Below are experts of layer 3 (counted from 0) of a mixture-of-experts language model. Rows are named router (the router's row for the expert), down (a neuron's output weights, with its number) and show model dimensions 0-191. Each number is 128 + 32 x the weight over its row's rms, rounded and kept within 0 to 255.
Before each expert's rows: a language model's description of what the expert responds to; "comes before" lists some tokens at least twice as common just after its tokens as in all text. This comes from a sample of Wikipedia text that the model never trained on. Tokens count by the router's weight.

# expert 12
Description: Word-final suffixes such as -s, -es, -ers, -ing, -ation, as in Turks, prises, States, Rebirth.
comes before: ",", ".", " of", " and", " in", " were"
router [162 155 132 133 132 138 145 131 147 138  80 146 129 160 117  44 177  82 115 154 148 113 163 118 147  88 174 148 184 118  99 144  96 128 159 107 164 141 161 107 189 118 104 100 124 169 152 124 135  83 158 204 134 167  70 138 110 208  78  78 125 165 147 134 153 147  90 131 115  88  98 146  85 136 133  88 140 190 110 111  87 153 125 167  55 123 152 156  82 202 120  98 116 152 117 134  68 166  95  63 119 109 159 136 132  93 156  96 110 137 126 103 146 149 117 160 124 143 178 168 115 105  99 124 139 108  96 102  91 135  99  84 150 106 133  72  62 129 143 149  44 188 116 153 186  99 110 111 150 139 134 112 124 134 112 160 132 148 167  87 140 180 165 197  91 102 119 148  79 113 163 145 149 180 111 173 149 166 112 130 145 125 115 115 199 145  99 127 142 104 103 104]
down1 [138  65 130 147 174 133 127 205 136 156  72  79 125 141 180 119 114  71 111  61 160 114  83 130 132 101  96 134 142 130 195 142 133 159  61 141 165 125 118 159 130  77 114 144 149  70 107 135 187 151  97 170 125 185 113  62 175 114  71 116 141  77  53 132 160  56 102 174 167 159 122  64 110 170 182 152 149 119 115 170 130 128 166 156 119 107 104 102 116 139 108 119 175 134 124  92 116 143  77 143 120  91 144 131 156 137 106  68  76 102 141 164 105 130  97 166 118 108 134 107 102  94 149  85 132 101 149 163 118  70  95 162 114  95 120 152 104  99 139 114  76 146 117 143 180 201 113 146 128 100 147 129 145 100 113 176  98  92 129 140 108 137 136 103 145 175 193  72  89 164 110 103  98 124 132 170 128 147 125 166 158 154 153 128 114 137 133 177 166 115 115 162]
down2 [110 149  83 125  89 215 114 170 114  94 115  82 107  79 104 186 190 113  75 119 148 126 102 116 116 188 182 108 147 150 153 111 130 139  95 142 120 148  98 136 120 123  69  79 140  89 110 138 106 151  82 147 139 103 119 136 126 113 191 157 132 127 163  53 107 134 119  75 138 136 101 152 151 135 172 138  71 129 130 102 175 110 170 158 112 116  77 117  85  59 130 152 116 129 119 121 126 116 140 184 125 124 161 168 121 151 126 157 138 162 145 162 141 130 160 208 179 184  96 173 147 137 127 113 113  94 133 134  85 132  74 115 101 150 136 154  87 128 157 143 137 121 166 117 139 104 105 124 162  99  79 209 104 135  90 172 125 151 133 149 126 144  50 123  47  85  61 136 154 102 152 112 132 108  73 119 156 148  85 133 109 143 136  97  94 120  44 132 166 144 108 187]
down3 [185 119 150 124 115 123  89 167 142  71 140 119  82 145 116 114 153 138 130 119 170 104 154 144 138 146 118 140 110 115 104 109 108 147 176 143 111  97 175 133 142 116 154  77 141 117 167 124 177 148 113 162 141 154 188 159  65 192 139  99 145 172 255  98  91 123 135  98 186 148 111  90 129  99 128 112 134  73 103 124 112  67 128 106 112 119  86  91 169  85 146 116 102 137 128 143 162 154 120 108  95  57 102 173 140  93 114 152  86 184 114 155 135  78 116 128 149 126 175 170  90 122 105 154 121 166  61 135 131 104 141 139 139 167 179 133 112 143  89 117 132  77 160 103 112  93 120 186 142 159 115 150 106 125  69 213  95 172 179 112 106 166 118 204 124 131 121 146 127 116 169 111 145 113  87 116 175 122 143 110 165 112 128 133 126 152  59 145 187  84 127  95]
down4 [130 103 106 127 126  93 135  99 145  99 137 157  97 131 157 141 126  88 140  84 176 120 101 169  91 136  73 160 143 122 111 157 153 189 140 197 166 131 156 135 157  88 143 150 117 150 165  49 141 143 120 109 106 170 187 131 159 144 151 140 163 111  78 119 122 156 101 202  95 117 140 135 105  75 194 145 137  95  87 119 146 105 190 117  69 111 131 125 111 145 149 156 123 122 133 126 139 172 175  93 186 156  90 166 147 106 142 136 145 148 167  90 105  82 136 146 138  85 132  54  89  79 159 108 136 141 130 160 100  76 174 172 143 119 127 135 120  35 170 129 145 182 138 107 160 115 135 116 136 185 151 186 112  23 110  81  80 145 139  64 124 128 152 100 133 189 138 128 171 119 112 150 126 135  99 113 141 134 147  95 139 115  90  99 105 140 107  97  79  84  76  93]
down5 [124 147 141  77 151 203 129 171 114 184 136 107 112 154  70 112 106 103 139  90 154 153 127 102 161 134 124 108  93 156 120  88 108 146 154 126  84 105 128 138  96 195 158 118 156 114 135 149 126 108 106 131 118 100 165  69 127 147 132 116 109 168 136 144 127 131  78 153 123 188  66 169  92 106 125 108 124 148 100 157 165 128 198 124 112 126 178 130 118  86 126  93 128  77 112 108 130 141  97 144 111 117 147 144 127  48 145  95 126 139 175 130 100  86 117  77 105  88 206 122 183  49 105  82 132 145  71 206 127 142 145  95 159 148 154 134 118 110  91 142 107 199 123 117 198 102 118 140  90 150 185 178 126 178 164  75 133  71 100 164 107 137 104 122 127 122 116 124 120 124 111 142 136 182 206 177 120 118 130 117 146  75 216 104  89 124 128 141  87 141 147 152]
down6 [127 141 110 147 113  70 143  99 157 170  85 159 147 147 141 138 153 201 121  87  83  95 157 162 110 140 104 203 171 106 134 157 130 136 121 118 205 122 150 107  90 113  90 156  64 116 162 148 153 145 170 121 143 124  65 146 144 128 135 109 160 144  97 127 154 157 150 138 152 131 173  64 140  89 127 151  69 153 141  79  64 123 101 128 133 155 160 170 103 153 115 137 144  64 164 185 126 134 165 167 118 149 129 194 128 150 116 148 122 151 138 200 182 131 202 114 125 133 148 169 122 100 125 135 114 137 114 148  76 147 103 171 105  97  79 115 123 157 179 158 163  63  86 210 149  71  98 165  97  85 110 102 140 149 187 107 126 139 161  88 163 192 132  56 121  95 115 171  99 161 152 100 153 101 117  95 123 126 143 106 124  80 145 118 171 116 135 119 131  97 156 123]
down7 [142 125 117 109 131  86 110  85 127 156 127 117 120 111  85 120 136 118 138 123  73 170 142 125 136 116 100  96 135 107 108 133  66 132 171 147 103  93 146 176 138 147  78  77  91 140  94 134 141 106 110  99 111 111 154 135 124 196 125  95 158 163 138 111 123 133 138 112 204  98  88 122  90 128  81 128 180 139 164  65 160 114 176 124  99 169 137 152 171 110 136  99 132 138 167 185 138 104 128 111 129 106 132 112 176 175 120 129 177 122 154 139 116  90 123  90  46 163 110  97  95 118 155 131 102 130 165  75 126 138 170 110  68  95 190  90 126 195 112 128 171 169 196  76  56  72  97 152 116 126 131 150 119 126  96  76  89 164  86 143 129 186 143 165  88 107 118 120  70 142 149 197 170 146 111 141 125 157 143 148 230 127 154 157 168 189 142 124 146 138 108 164]
down8 [119 129  86  96 150 132 172 186 117 188 135 124 156  79 154 134  88 113 133 147 110 144 100 139  98 129 106 123  65 155 168  70 167 130 142 188 140 121  90  48 132 149 133 210 151 114 167 121 142  57 122 188 144 168 139 138  87  97 126 155 131 142 119  71 114  92  74 107 148  89 162 110 181 114 102  78  90 148 100  78 105  99 132  84  93 105 104  90 130 109 125 158  93 156  61 107 176 158 122 113  83 162 159 103 131  95  96  96 126 123 125 115 119 167 101 120 128 158  95 151 180 109  69 117 172 151 111 137 155 138 126  78 123 107  92 169 166  77 141 140  83 193 136 118 154 110 169  98 101 169 170 114 154 143 133 130 136  96 113 102  79 124 137 192  62 102 146 135 145 102  64 131 113 167 131  98 130  81 128 159 158 159  68 142  55  90 137 135 143 127 134 137]
down9 [142  91  84 117 175 184 112  96 106 243 150 111 128 135  82  54 135 117  76 157 122 169 157 182 100 110 127 147 117 125  96 180 150 120 177 154 108  92 106 167 136  99 148 125 138 111 131 138 105  61 137 147 133  68 133 112 172 166 105 123 123  69 111  91 127 170 115 143  97 143 113 147 149 128 108 114  94 154 150 131 121 114 145  74 121 128 112 105 204 127 156 137 138 161 172 111 117  93  92 147 104 174 111 178 170 125 142 105 104 147 103 109 195 119 107 145 154 144  76 156 118 171 147 196  96 152 156 112  91 116 166 160 153 158 194 130 166  84 121 102 146 165 197  72 137 126 116 175 133 134 121 161 136 153 117 146 113 122 161 117  63 120 183 156 110 113 126 136 107 121 155 136 186 188 113 141 143 156  48 177 171 119  90 191 139 116 114 140 129  71 122 121]
down10 [168 126 158 100 149 130 114  95 104 165 150 154 127 100 158 196 116 114 156 173 121  45  91 147 151  92 129 171 103 145 118 118  76 106 122 114 144 107 183 153 115 125 168  95 100 156 201  76 163 131 159 126 136 113  84 185 183 107 123 147 114 144  91 115 126 150 120 151 156 125  97 109 182 137 142 166 104 116 118  95 142 125  97 168 126 143 122 146 180 111 117 158 134 155 124 120 139 161 137 101 122 119 131 179  77  61 157 158 104  93  97 163  92  88 115  58  94 110  92 164 112 159  84 162 133  88 178 103 152  59 110 119 124 117 116 156 135 120 118 159 163 164 134  60 147  44 125 118  76 172 139 158 109 198  99  80 108  64 102 141 108 165 132 150  95 103  90 145 101 174  84 123 190 145 133 141 138 112 152  96 125 155 144 184 172 100  95 126  88 150  51 133]
down11 [118 109 127 126 100 111 152  90 123  98 128 169  92 148 120 176 137 172 133 163 142 151 133 152 108  91 131 151 110 143 103 128 150 112  93 114 149 115 126 134 111 124 126 172 218 158 109 187 149 132 122  87 152 131 116  53 137 146 158 168 155 112 127 151  86 108 160  85 196  80 127 172  64 135 120 133  91 184 102  85 156  51 126 200  85 146 173 131 172 175 112 113 113  82 129 188 116 116 149 103 137 111 122 111  88 153 150 162 140 123 127 199  87 130 133 188 161 154 171  72 172 144 181 123 131 115 123 111 103  82 115 180 122 122  79 128 103 130 102  73 122 172 129 132 111 128 175 112 140  52  97 198  92 125 117 198 163 184 131 105 109 108 147 107 156  98  79 144 112 116 141  96  75 163  96 111 176 134  91 115  75  92 109 121 151 117 115 113 112 124 193 138]
down12 [111 156 101 101 113 114  80 105 193 104 118 169 145  90 135 155 121  92  62 152 192 131 114 138 157 113 169 109 104 122 142 126  67 103  76 153 143 150 157 131 142 178  81  88 220 207 131 123 104  94 106 127 119 150  96 106  93 153 114 131 170 183 108 131 154 153 137 167  92 153 148 146  78 144  92 108 114 140 128 145 130 164  76 107 171 108 122 139 160 121 120  91 133 131 148 103 128 157 161 119  95 160 144 149 157 131 111 140 215 146 148 151  85 133 163  61 164 149 165 194 114 130 100 141 127 151 143 108 131  50  94 121 170 130  67 171 135 156 116 112  74 200 160 163 122 107 145 146 126  93 180 141 142 115 152 100 174 156 131  99 177 154 136 177 151  90 132 136 122 106 184  77 128  81 116 170 157 106 193 150  67 181 128 155 162 144 134 123 176 109 127 131]
down13 [122 179 147 105 193 112 161  97 115 129  78 131 131 182  97 130 126 121 126 150 126 109  85 112  60 123 191 132 108 136 101  93 116 163  98 123 101 104  85 137 131 123  90 135 124 133  93 124 110 113 167  78 193 104 120 114 124 180 144  81 104 150 108 148 132 102 166 146 142 116  91 112 114 146 122 145 105 146 133 137 111  62 157 157 154 119 165 135 120 154 135  83 168 181  62 129 144 164  88 140 119 103 120 119  88 124 149 220 122  76  88 132 116 148 122 129  96 122 134 126 183 123 102 133 118 104  95 113 106 193 136 115 110 159 163  87 164 113 160 124 120 119  78  94  93  98  94 114  17 182  96 183 166 177 191 118 125 117  78 187 100 123 169 164 117 123  86  97 151 151 141  72 118 154 173 156 149  80 113 115 139  83 132 191 128  73 116 101 128 135  39 140]
down14 [160 147 124 149 131 146 191 126 114 123 131 163 142 136 106 178 160  95 104  66 107 140 127  97 104 134 155  89 136 133 143 116 158 181  97 180 188 135 132  92 134 123  58 123 108 119  83 135 141 140 190 109 136 132 156  85 192  88 173 131  98 211 144 133 105 171 104  69 137 157 126 105  98 118 100 121 139 191 166 127 173 120 147 174  90  57 178  92 177 122 134 148  98 121 114 104 162  88 132 209 163  78 182  89 128  96 130 211 125  75 145 124  98 148 128  94 166 123  93 159 104 202  74 200  85 122 159  94 105 150 119 128 128 137 141 103  92 122  83 177 119 120 174  94 144 125 141 176  99  68 136 174 168 127 138 100 165 132 164 141 100 136 113 155  69  79 123 156 104 154 106  91 118 138 135 171 134 131 118 112 139 136  96 137 107 122 135 132 103 115  93 125]
down15 [145 169 178  74 101  88 129 120  68 142  87 141 160  72 149 122  85 107 113 125 142 146 121 121 162 140 105 160  84 131  63 192 146 122 154 143 113 148 145 134 142 132 100 148 125 165 102 169 150 110 143  94  78 162 205 123 112 114 126 110 134 134 118 146 121 132 139  86 151 162 128 184 134 121  72 201 110 132 117  84 105 105 100  61 136 124 122  95 129 101 136 155 115  94 123 111 191 178 119  81 151 148  85 144 147  85  98 100 111 127 144 123 112 178 150 150  93 147 120 136 124  83  88 110 164  78 115  95 113 182 138 163 125 162 158  67 140 175 139 146 211 184 149 124 134 146 144 109 189 156 133 137 164 109  86 117 133 167 121  82  27 135 124 102  45  98 105  78 121  77 138 108 172 149 125 110 159 147 143 185 176  66 139 163 139 111 111 117 115  74 109 114]
down16 [147  98 144 134 118  73 132  88 111 110 114 135 128 122 110 144  79 178  97 125 172 124 127 151 197  91 115 120 155 117  73 136 111 170 115  94 134 153 134 101  90 100 194 144 109 187 145  94 106 142 143  61 167 167 111 161 116 102 176  89  73 142 158 106 175 130 158 146  96 134 180 140  76 146  76 134  95  96 160 162  71 152  97 105 138 113 154  91  99 179 144 104  99 122 105  81  95 128  88  95 156 196 114 111 143  81 188 134 163 125  88 187 158  76 139 134 164 123 158 133 123 120 108 132  79 118 119 141  97 118 103  55  82 134 132 168 134 180 132 128  85 121 131 150 181  73  94 124  99 146 116 131 111 113 104 122 132 169 100 140 150 147 126  63 105 153 190 152  91 113  98 111 176 162 126  70  90 135 130 140 120 167  75 130 133 159 132  82  49 196 164 146]
down17 [123 140 187 157 153 139 145 187  99 110 120 130 127 134  86  61 103 116 118 119 115 117 160 137 111 100 110 168 123 130 140 107  96 156 136 118  76 123 162 143  96  88 139 141  93 120  80 158  97 114 182 196  97 109 153 100 104 172  97 188 139 125 112 165 121  61 107 141 121 168 121 158 152 154  92 124  93 121 149 112 115 120 169 193 167 119  84 147 125 116 131 120 150 136  91 141 151  99 121 115 115 150  95 113 120 168 147 138 128  80 145 169 141 201 139 167 120  93 123 127 124 204 123 124 172 101  85 127 113 188 128  91 142 176 168  63 113 159 126 134 174 165 144 141 166 173 138 114 105  97 120 131 126  92  63 106 119  88 122 133 150 186 155 182 104 120 173 162  46  94 149 198 132 157 110  73 100  83  96 111 167 193  96  96 161 174 198 106  77  74 113 148]
down18 [ 67 173 144 106  94 130  92 148 129  62 116 112 134 163  67 118 168 156  80  95 130 101 157 145  76 131 105 131  98 138 105  99 149 113 154  87 140 137 159  88 144 117 112 130 105 172 126 150 180 186 116 118  91 106 141 122 156 125  86 177 151 117  47 114 124 160 130  94 130 129 142 123 154  92  93 114 131 103 126  88 149  97 162 146 162 151 111 175 165 215 165 160  78  75 168 120 128 109 106 115  82 111  80 128 103 139 122 161 178 121 179 197 172 134 174 191 194 120 107 123 145 109 141 108 104 145 105 178 122 173 121 118 155 189 129 161 103 148 124 120 143 116  64 169  79 163  91 128 155 119 174 125  98 121 146 121 105 173 107 139 141 169 110 120 143 134 186 162 144 145 203 148 131  58  83  82  58 140 126 119 117 163  79 166 118 137 115  76 124 134  91 119]
down19 [176 106 141  85 144 121 151 133 136  77 162 127 147 157 106 104 150  81  96 114 117 139 190 178 125 149 147 169 167 180 140 164 132 103 181  62 123 102 159  88 105  39 138 134 135 166  69 114 167 151 145 151 157 154  93 124 133 117 129  96 160  85 187 161 129 100 119 121  84 131  62  85 100 112 132 143 191  97  96 149 143 155 137 152 135 123 168 145 133  64 153 156  85 164  69  95  85  89 147 167 173 155 118 157 153  57 189 105  95 137  86  83  91 143  83 186 172  87 131 143  75 121 171 168 107 120 154 136 129  87 150 115  72 141 156 117 103 114 164 118 103 153  97 111 125 140 176 103 149 159 106 111 100  86  98 121 121 181 146 108 150 110 135 123 117 129 163 127 100 118 144 101 107 207 136 166  60 156 129  85 155 103  72 116 162 171 124 138 113 127 114 132]
down20 [119 149  87 144  62 121 150 128 128 136 163 181 178 138 114 132 163 144 110 117 160 172 132  99 163 125 200 151  78 137 131 159  97 138 161 127 207  90 122 108 112 114  94 131 153 168 130  84 112 136 103 106 176  85  65  82 163 155 174 109  89 132 128 107  90  61 181 137  96 117 148 161  92 169 131 181 160 103 165 124 135 120 117 106  91  75 127 163 152 188 108 161 122  82 108  95 105  91 144 138 194 134 133 100 111 125 117 199 102  88 120 133  54 154 139 127 156  55  93  82 156 132 184 102 129 109  88 135 127  86 168 110 139 135 126 142 131 189 160  83 102 113 155 147 128 153 156 114  92 128 104 177  69  75 139 139  82 131 124 138 189 134 145  99 198 138  90 115 151 148 120 139 146 131 137 125  65  87 149  68  99 133 158 165  91 137 157 132 113 181 144 121]
down21 [159 175 163 117 119  87 143 112  85 105 188 127 124 145 128 120 117 145  73  69  76 116 131 152 116  93 118 188 123 133 111 154 135 150  81 123 114 124 155 138  76  79  79 109  67 152 137 140 202 109 166 138 141 130 142 154 120 115 172 156 137 139 116 127 176  80 108 157 177 152 162 170 170  80 111 117 105 179 142 122 124  83 127 146 107 120 117 145 136 163 114 156  99 131 124 140 127 134  93 121 129 106 151  72 165 113 139 140  39 106 117 170 136 134 149 151 187  74 144 131  65 151 131  89  66 145 117 123  55 170 148 151 101 167 125 138 113 105 193 143 105 121  89 156 138 149 141 141 126 153 152 151 130  62 106 135 148 158  58 133 106 194 160  90 108 160 117 176 119 153 114 109  62  75  72  96 133 200 187 157 149 111 145 117 190 186 135 130 136  85  88 130]
down22 [178 106 117 118 148 143 165  99 109 167 101 186 120 179 160 124 171  97  72 193 114  98 151 170 179 125 161 161 126 161 147  77 171  92  80 100 166 152 159  96  61 141  90 167 154 203 181 126 106 150 145  67 122 140 151 102  92 126 120 129 143 111 145 134 163 122  92  97 124 183  93 168 139 151 105 134 154 165 122 160 104 119 105 136 140 129 183 102  90 175 119 106 117 130 149 164 109  95 130 164 120 186  86 135 166 170  90 154 124  79 119 180 152 149 134 172 147 159 120  79 177  56 163 146 137 136 140 116 152 127 133 120  97 141 145 103 105 151 175 117 128  83  96 167 101  79 136  23 109 168 114 108 140 120 132 141  93  72  88 207 155 168 166 100 137 132 148 144 118 141 138  93  84 121 151 124 174 136 148 127 139 177 155  96 188 128 118 123 114 167 119 161]
down23 [138 174  94 135 106 126 139 112  78 112 139 116 100 163 175 116 153 125 100 134 173 124 117 143 141 179 106 130  98 134 205 132 129 165 118 139 163 137 145 158  93  56 148 149 151 126 113 123 113 136 139 113 151  96  95 136 149  98 140 113 104 164 106 136 206 110 139 119 192 153 154 125 150 145 165 114 139 138 180 150 149 192 120 106 141 142 107  95  88 139 109  99 157 104  41 131 130 146 150 171 137 133 161 153 117  98 149 148 149 123 125 141  98  47 182 150 141 115 166 148 115 103  76  90  51 134 130  82 137  76 100 111 151 150 127 102 130 158 138 167 137 163  93 145 116 189 119 142 126 119  90 187 105 133 112 143 153 129 106  86 166 130 125 207  93  37 112 124  27 140  95 161 118 124 159 156  86  94  68  50 122 180 123 169 114  98  60 177 124 106 121 128]
down24 [107 104 148  95  87 123 174 175  84 116 169 119 131 146 152 105 108  94 135 131 101 107  92  54 100  96  94 117  91 118  70 102 124 121 152 161 141 177 160  94 164 140 173  78 139 122 128 114 116 122 178 203 131 139 188 149  95  87  99 125 165 128 120 141 117 183 148  55 123 113 192  96 169  85  97 175 131 189 150 134 137 181  75 103 136 125 154 121 140 109 136 108 110 151 158 106  70 160 101 158 160 104 142 104 171  92 173  92 120 153 157 113 166 130 131 149 128 130 111 117 161 115 146  93  83 156  77 144 128 142 123  52 119 101 170 101  80 136 149 139 150 153 198  95 125 164  94  72 140  96 197 105 111 159 144 160 170 137 191 141  61 152  59 114 131 100 176 130 142 131 187 152 134 126 137 111 142 114 198  91 136 118 152 127  84  84 144 145 119 114 149 100]
down25 [123 160 142 160 161  62 133 162 179 172 100 114  79 109  94 129 118  97 120  96 164 136  89 106  61 194 124 167 121 108 132  90 145 161 105 124 124 106 142 153 120 162 101 114 150 102 140  81 107 115 133 161  88 123 108  81 168 134 119  77 175 158 210 166 123 170 156 162 109 149  89 129 145 152 172 103 172 133 138 143 125 113 144 157 109 193 169 130  78  98 141  36 162 145 111 119 133 159 147 100 131 102 146 128  79 128 137 160 176 155 167 148 113 172 203 101  73 168 140  92 174 113 107 109 174 158 118 153 127 106 119 110 142  98  98 187 123 148 160 171  68 138 179 122 148 127 128 174 165 143 135 129 140 135 157 158 190 140 140 127 153 101 127 178 104 165  94 156 153 110  42 129 127 194  98 148 156 150 126 119  75 136 121 115  78 152 125 163 141  53 165 120]
down26 [114 185 144 107 124  91 136 103 110  64 125 120 106 105 135 112 135 108 131 141 144  97 131 124  76 164  75 133 180 148  84 124 110 179 151 143 102 179  68 182 128  86 150 144  98 121 132 159 123 171 136 100 147 147 106 148 108  90 117  85 132 162 152  75 128 156 191  71 107 170 117  71  79 158 136 120 106 162  77 112 137 129 164  55 130 129 152  92 129 132 117 107 178 140  87 105 145  57 129 122 118 144 115 118  94 142 106 139 140 136 133 118 179  98 154 130 146 122 137 152 172 161 154  95 135 108 139 167  77 175 113  84 171 118 115 106 107 111 177 116 134 124  96 129  81 132 136 195  92  59 163 125 153 151 131 103  85 116 106 124 128 150 188  97  56 118 152 126 145  97  84 121 110 131 112 152 109 124 166  84 108 114 206 113 136  98   0 152  82 117  70  78]
down27 [133 142 110 113 135 132 111 124 109 109 171 126 127 132  85 141 142 134 158 120 141  95 155 137 170  79 160 125  96 201 111 105 116  99 128 139  81  95 162 137 104 149 118 120 151 168 159 108 179 146 173 140 104 125 128 182 124 162 141 129 145 123 129  98 136 133 155 155 104 188 114 106 144 140  79 139 113 155 104 144 117 152 168 137  62 118 104 166 137 148 169 215 151 106  85  91 189 120  96 105 184 166  92 158 177  95  67  65 118 118 149 133 105 131 147 178 106 111 151 177 157 119  95  54 142  88 118 114 101 107 132  86 141 125 137 169 145 158 140 147 159 162  64 208 148 110 101 127 142 167 111 151  60 162 146 124 115  74 168  85 141 106 185 146 114 205 146 160 116 168 113 132 116  89 118 108 116 162 183 207 191  78 178  87 143 162 155  92 126 102  86 132]
down28 [189  77 130 158  86 172 155 103 112 105  87  99 109 126 144 112 120 143 154 185 127 179 193 166 167 118 176 162 128 140 156  83 150 127 158  99 165 153  93 129  77 111 154 106  59 112 107 179  76 173 155 166 116 121  81 130 181 117 115 107 114 122 192 134 120  94  87  89 112 154 104 170 119 182 120 168 136 129 171 115 113 145 158 158  86 127 177 152 101 145 156 142  93 130  85  80 188 129 147 155 168 156 109 114 102 111 102 123 118 115  90 104 188 129 102 161 117 122 138 172 130  91 163  96 160 170 162 145 174 138 118 133  97  94 119 168 117 169 142 137 139  65 164 170 142 122 186 155 107 135 163 128  94  90 158 179 108  71 189 152 176 131 129  52 120 168 114 168 120 115 128 113 112 134 129  93 124  37 148 159 132  91 112 106 190 128 114 140 149 102 114  74]
down29 [177 151 145 149 137 104 101 142 138 207 183  84 133 161 152 135 142 137 125 134  89 113 168 173 107 153 173 111 167  83 133  97 129 162 154 104 160 140 109  33 151 173 137 133  82 143 120 117 164 143 158 110 203 129 104  84  85 153  96 180 169 120 123 143 118 144 162 134 146  58 106 101 133 189  77 131 138 199 170 103  90 110 129  94 150 191 136 122 134 167 162  94  71 129 155 119 157 153 192 131 113 120 102 121 148 120 143 131 146 105 105 137 158 128  96 149 112 140 128  96 170 136 143 110 166 150 130 130 114 217 126  83 109 116 121 105 147 106 182 119 112 143 211 160  26 149  97 122 141 141  76 182  90 167 149 116 119 125 173  87 141 191 118  89 156  84 159 130 105 111 107 140 138  76 113 119 159 128 145 178  86 151  83 126 113 100 130 110 144 149 122 104]
down30 [124 119 146 124  63 155 176  84 144 168 113  87 127  52  87 182  98 136 144 140 135 121 138 117 130 136 183 186 110 108 158 140  72 155 155 123  63 136 153 150 118 100 178 152 109 204 111 163 152 116 122 159  67 121 186 131 159 125 125 136 175 175  69  67 122 155 104 164 121 104 154 180 162 128 137 160 122 190 115  90 138 102 191 139 146 151 171 135  80  95  73 162 166 164 145 133  86 122 135  65 147 126 170 133 131 106  66 115 122 135 113 104 103 144 138 104 105 127 107 149 106 116 135 166 153  88 118 151 168 162 139 144 131 107 163 119 127 134 110 172 150 228 130 107 101 151 125 102 160 112 159 164 154 184 151  77 192  95 135 137 131 142 163 136 116 138 173 126 115 110 108 125 138 105 146 153 159 197 152 170  54 170 120 120 154 132 153  85 198 121 125 127]
down31 [138 150 125  86 136 141 119 157 129 165 118 147  88 113 114 108 116  94 114 144 166 150  96  80 166  88 134 158 114 126 120 106  50 119 185 222  99 139 135 157  82 134 137 119 156 105 112 182 154 114 160 142 111 108 174  71  58 155 124 143 170 161  45  81 103 117 196 121 126 167 100 142 125 176 110 140 129 147 125 170 183 157 123  42 103 109 115 148 124 110 122  85 187 143 165 130 190 113 115 158 193 111 146 121 128 154 110 105  94 144 133 111 141 184  53 136  56 124 111 164 175 119 102 156 132 119  96 129 170 137 119  83 161 158 123 108  97 133 119 229 145 217 118 142 106 133 153  93 106 118 153  96 121 155 146 144 145 134 145 157  96 128 148 188  88 134 134 118 106 102 136 135 121 101 160 180  98 143 171 165 169 155 166 146 105 122 132 105 119 109 101 155]
down32 [128 136 135 149 124 101 138 109 125 164 132 194 116 120  72 175  99 131 148 159  76 129 149 139 158 166 171 135 116 112 173 141 112 134 109 210 167 169 136 115 140 121 166 167 106 154 115 104 130 108  65  77 194 121 139 105 139 124 127  84 131 186 115 115 133 153 101 113 118 121 154 156 126 150 168 137 125 106  83 163 102 134 149  58 119  80 107 216 164 185 155 100 102 168 121 189  90 155 164 122 128  85 115 179 164 119  68 157 136 151 158 101 127  78  90 142 153 118 175 125 132 118 185  70 131 148 147 144  87 107 166 146 139 132 122 122 117 144 176 172  76 148  75 142 183 161 150  67 113 178 209  91 101 174 137 119 159 118 141  95 168 146  83 107 145 122  80 107 151  91 156 166 114  91  83 113 100 111 173  65 114 132 117 140 101  86 148 123 158  87 106  98]
down33 [138 128 217 182 171 106 123 149  89 150 123 148  91 179 127 106 130  92 132  86  75 132 148 106 142 108 156 170 119 106 143 224 154 105 103 108 193 133 174  98 153 131 211 111 124 160 150 125 126 175 154  76 132 115 144 110 131 141 163  79 152 145 149 137 138 140 111 163 115 170 133 138  86  92  98 140 181 133 141 141 162  83 171 131 141 115 129 153 131 112 164 120 108 153 139  88 174 191 112  73 152 150  93 125 118  55 102 114 125  91 132  53 136 122  98  96  87  83 187 147 151  74 126 197 149 122 151 122  78 151 119 179  97 156 120 113 118  97 131 142 110 118 109 140 157  95 140 100 177 174 133 149  98  99 156 107 136 111 189  46 110  88 167 158 120 117 128 148 111 189 146  97 103 150 126  99  60 155 114 124 192 163 109 138 145 110 131 134  99 107 168  87]
down34 [ 74  63 119 123  97 130 130 146  79  89 212  73 116 118 183 169 139 108 137 107 118  72 123 101 139  99  97 140 101  94  65 101  87 142  99 119 177 157  92 138 107 154 175 162  95  94 139 145 157 115 138 155  87  78  92 104 150 154 103 117 152 120 145 131 153  99 121 140 116 119 125 131 139 117 129 120 159 168 102  66  59 117 104 181 153 182 129 164 145 193 102 136 157 166 173 159 150 136 143  99  71 133 138  60 109 159 120 146 208 134  98  95 147 103 153 112 120 112  59 126 162  99 140 152 150 143 152 114  57 129 128  93 114 139  74 162 130  90 171 208 135 109 119 149 127 128 136  98 128 120 171 145 167 110 140 117 150 141 150 177 127  18 150  50 147 152 113 132 146 107 160 146 104 184 139 137  79 130 138  71 107 126 102  91 135 116 125 124 134 143 102  96]
down35 [142 141 153 119 115 118 119 158 111 136  54  97 197  80 141 142 168 144 181 166 128 114 133 103 107  86  91  80  72 190 147 193  71 183 147 128  95  99 152  88 134  86 128 118 179 136 137 120 126 167  82 157 122 122 112 115 114 131 184 169 112 111 128 104 158 137 132  94 121 154  95 111 138 138 128  83 125  95 175 170  94 100  79 153 104 163 139 138 162 134  89 172 104  84 162  59  63 137 117  76 180 118 118 134 152 144 116 150 151 131 169 149 177 144 105 100 111 116 130 112 132 181  84 132 116 143 141 133  88 105 145  56  95 176  95 128 120 118 108 130  97  70 132 109  77  74  97 174 164 169 105 126 116 113 177 195 132 164 140 139  89 159  77  95 124 138 131  76  89 159  97 177 116 136  82 130 127 111 137 150 104 223 128 173 191 129 112 136 137 139 125 100]
down36 [146 204 175 127 121  81  97 102 107 142 139 145 128 121 161 136 156 176 126 125 106 127 116 137 116 193 145 153 126 177 135 150 194 162 183  75 203 160 107 113 152 159 170 165 103 126 149 183 110 177 137 170 165 128 162 129 158 141 159 119  90  90 168 141 104 131 130 145 196 110 101 102 148 149 131 127 133 137  98 121 148 136 129 162 133 161 102 119  60  91 254 148  60 155 164 165 101 166 114 176 114 129 140  59 148 134 137 170  96 145  86 139 126 108 124 120 160 155 176 108 136 132 104 152 145 162 132  73 130 187 140 107  47  83 159  98 108 116 148 100 133 128  98 126 134  88 100 174 143 140 141 144  97  91 152 118  81 106  57  86 162 156 154 142  98  56 119 118 166 127 113 172  95  97 141 110 108 119  87 105 139 169 113 128 110 130 128 178 120 149 169 129]
down37 [109 151 119  72 165 102 160  89 118 167 104 105 158 114 117 108 116  91 118 123  65  89 105 119 112 128 149 135 101  99 166  93 118 170  91 102 169 123 122 176 118 197 155  97 167 185 129 116 108 100  91 150 125 181 221  62 108 137 139 154 143  88 111  80 109 112 100  57 111 169 106 114 142 191 102 150 134  55  91 128 137 112 132  86 120 154  94 124 137 145 112  71 105  99 108 119 129 130 112  89 114 129 145 142 137  96  93 132 121 160 137 147 166 137 135 136  66 141 111 139 179 127 135 104 174 141 107  61 126 163 128 156 115 154 176 146 133 108  95 172 105 151 106 125 107  94 194 160 147 139 116 165 131 174 128 130 139 134 164 165  80 116  82 109 140  89  92 117 222 116 125 178 115 207 133 159 147 160 161 123 172 104 183  80  91 180 104 166 119 106 169 188]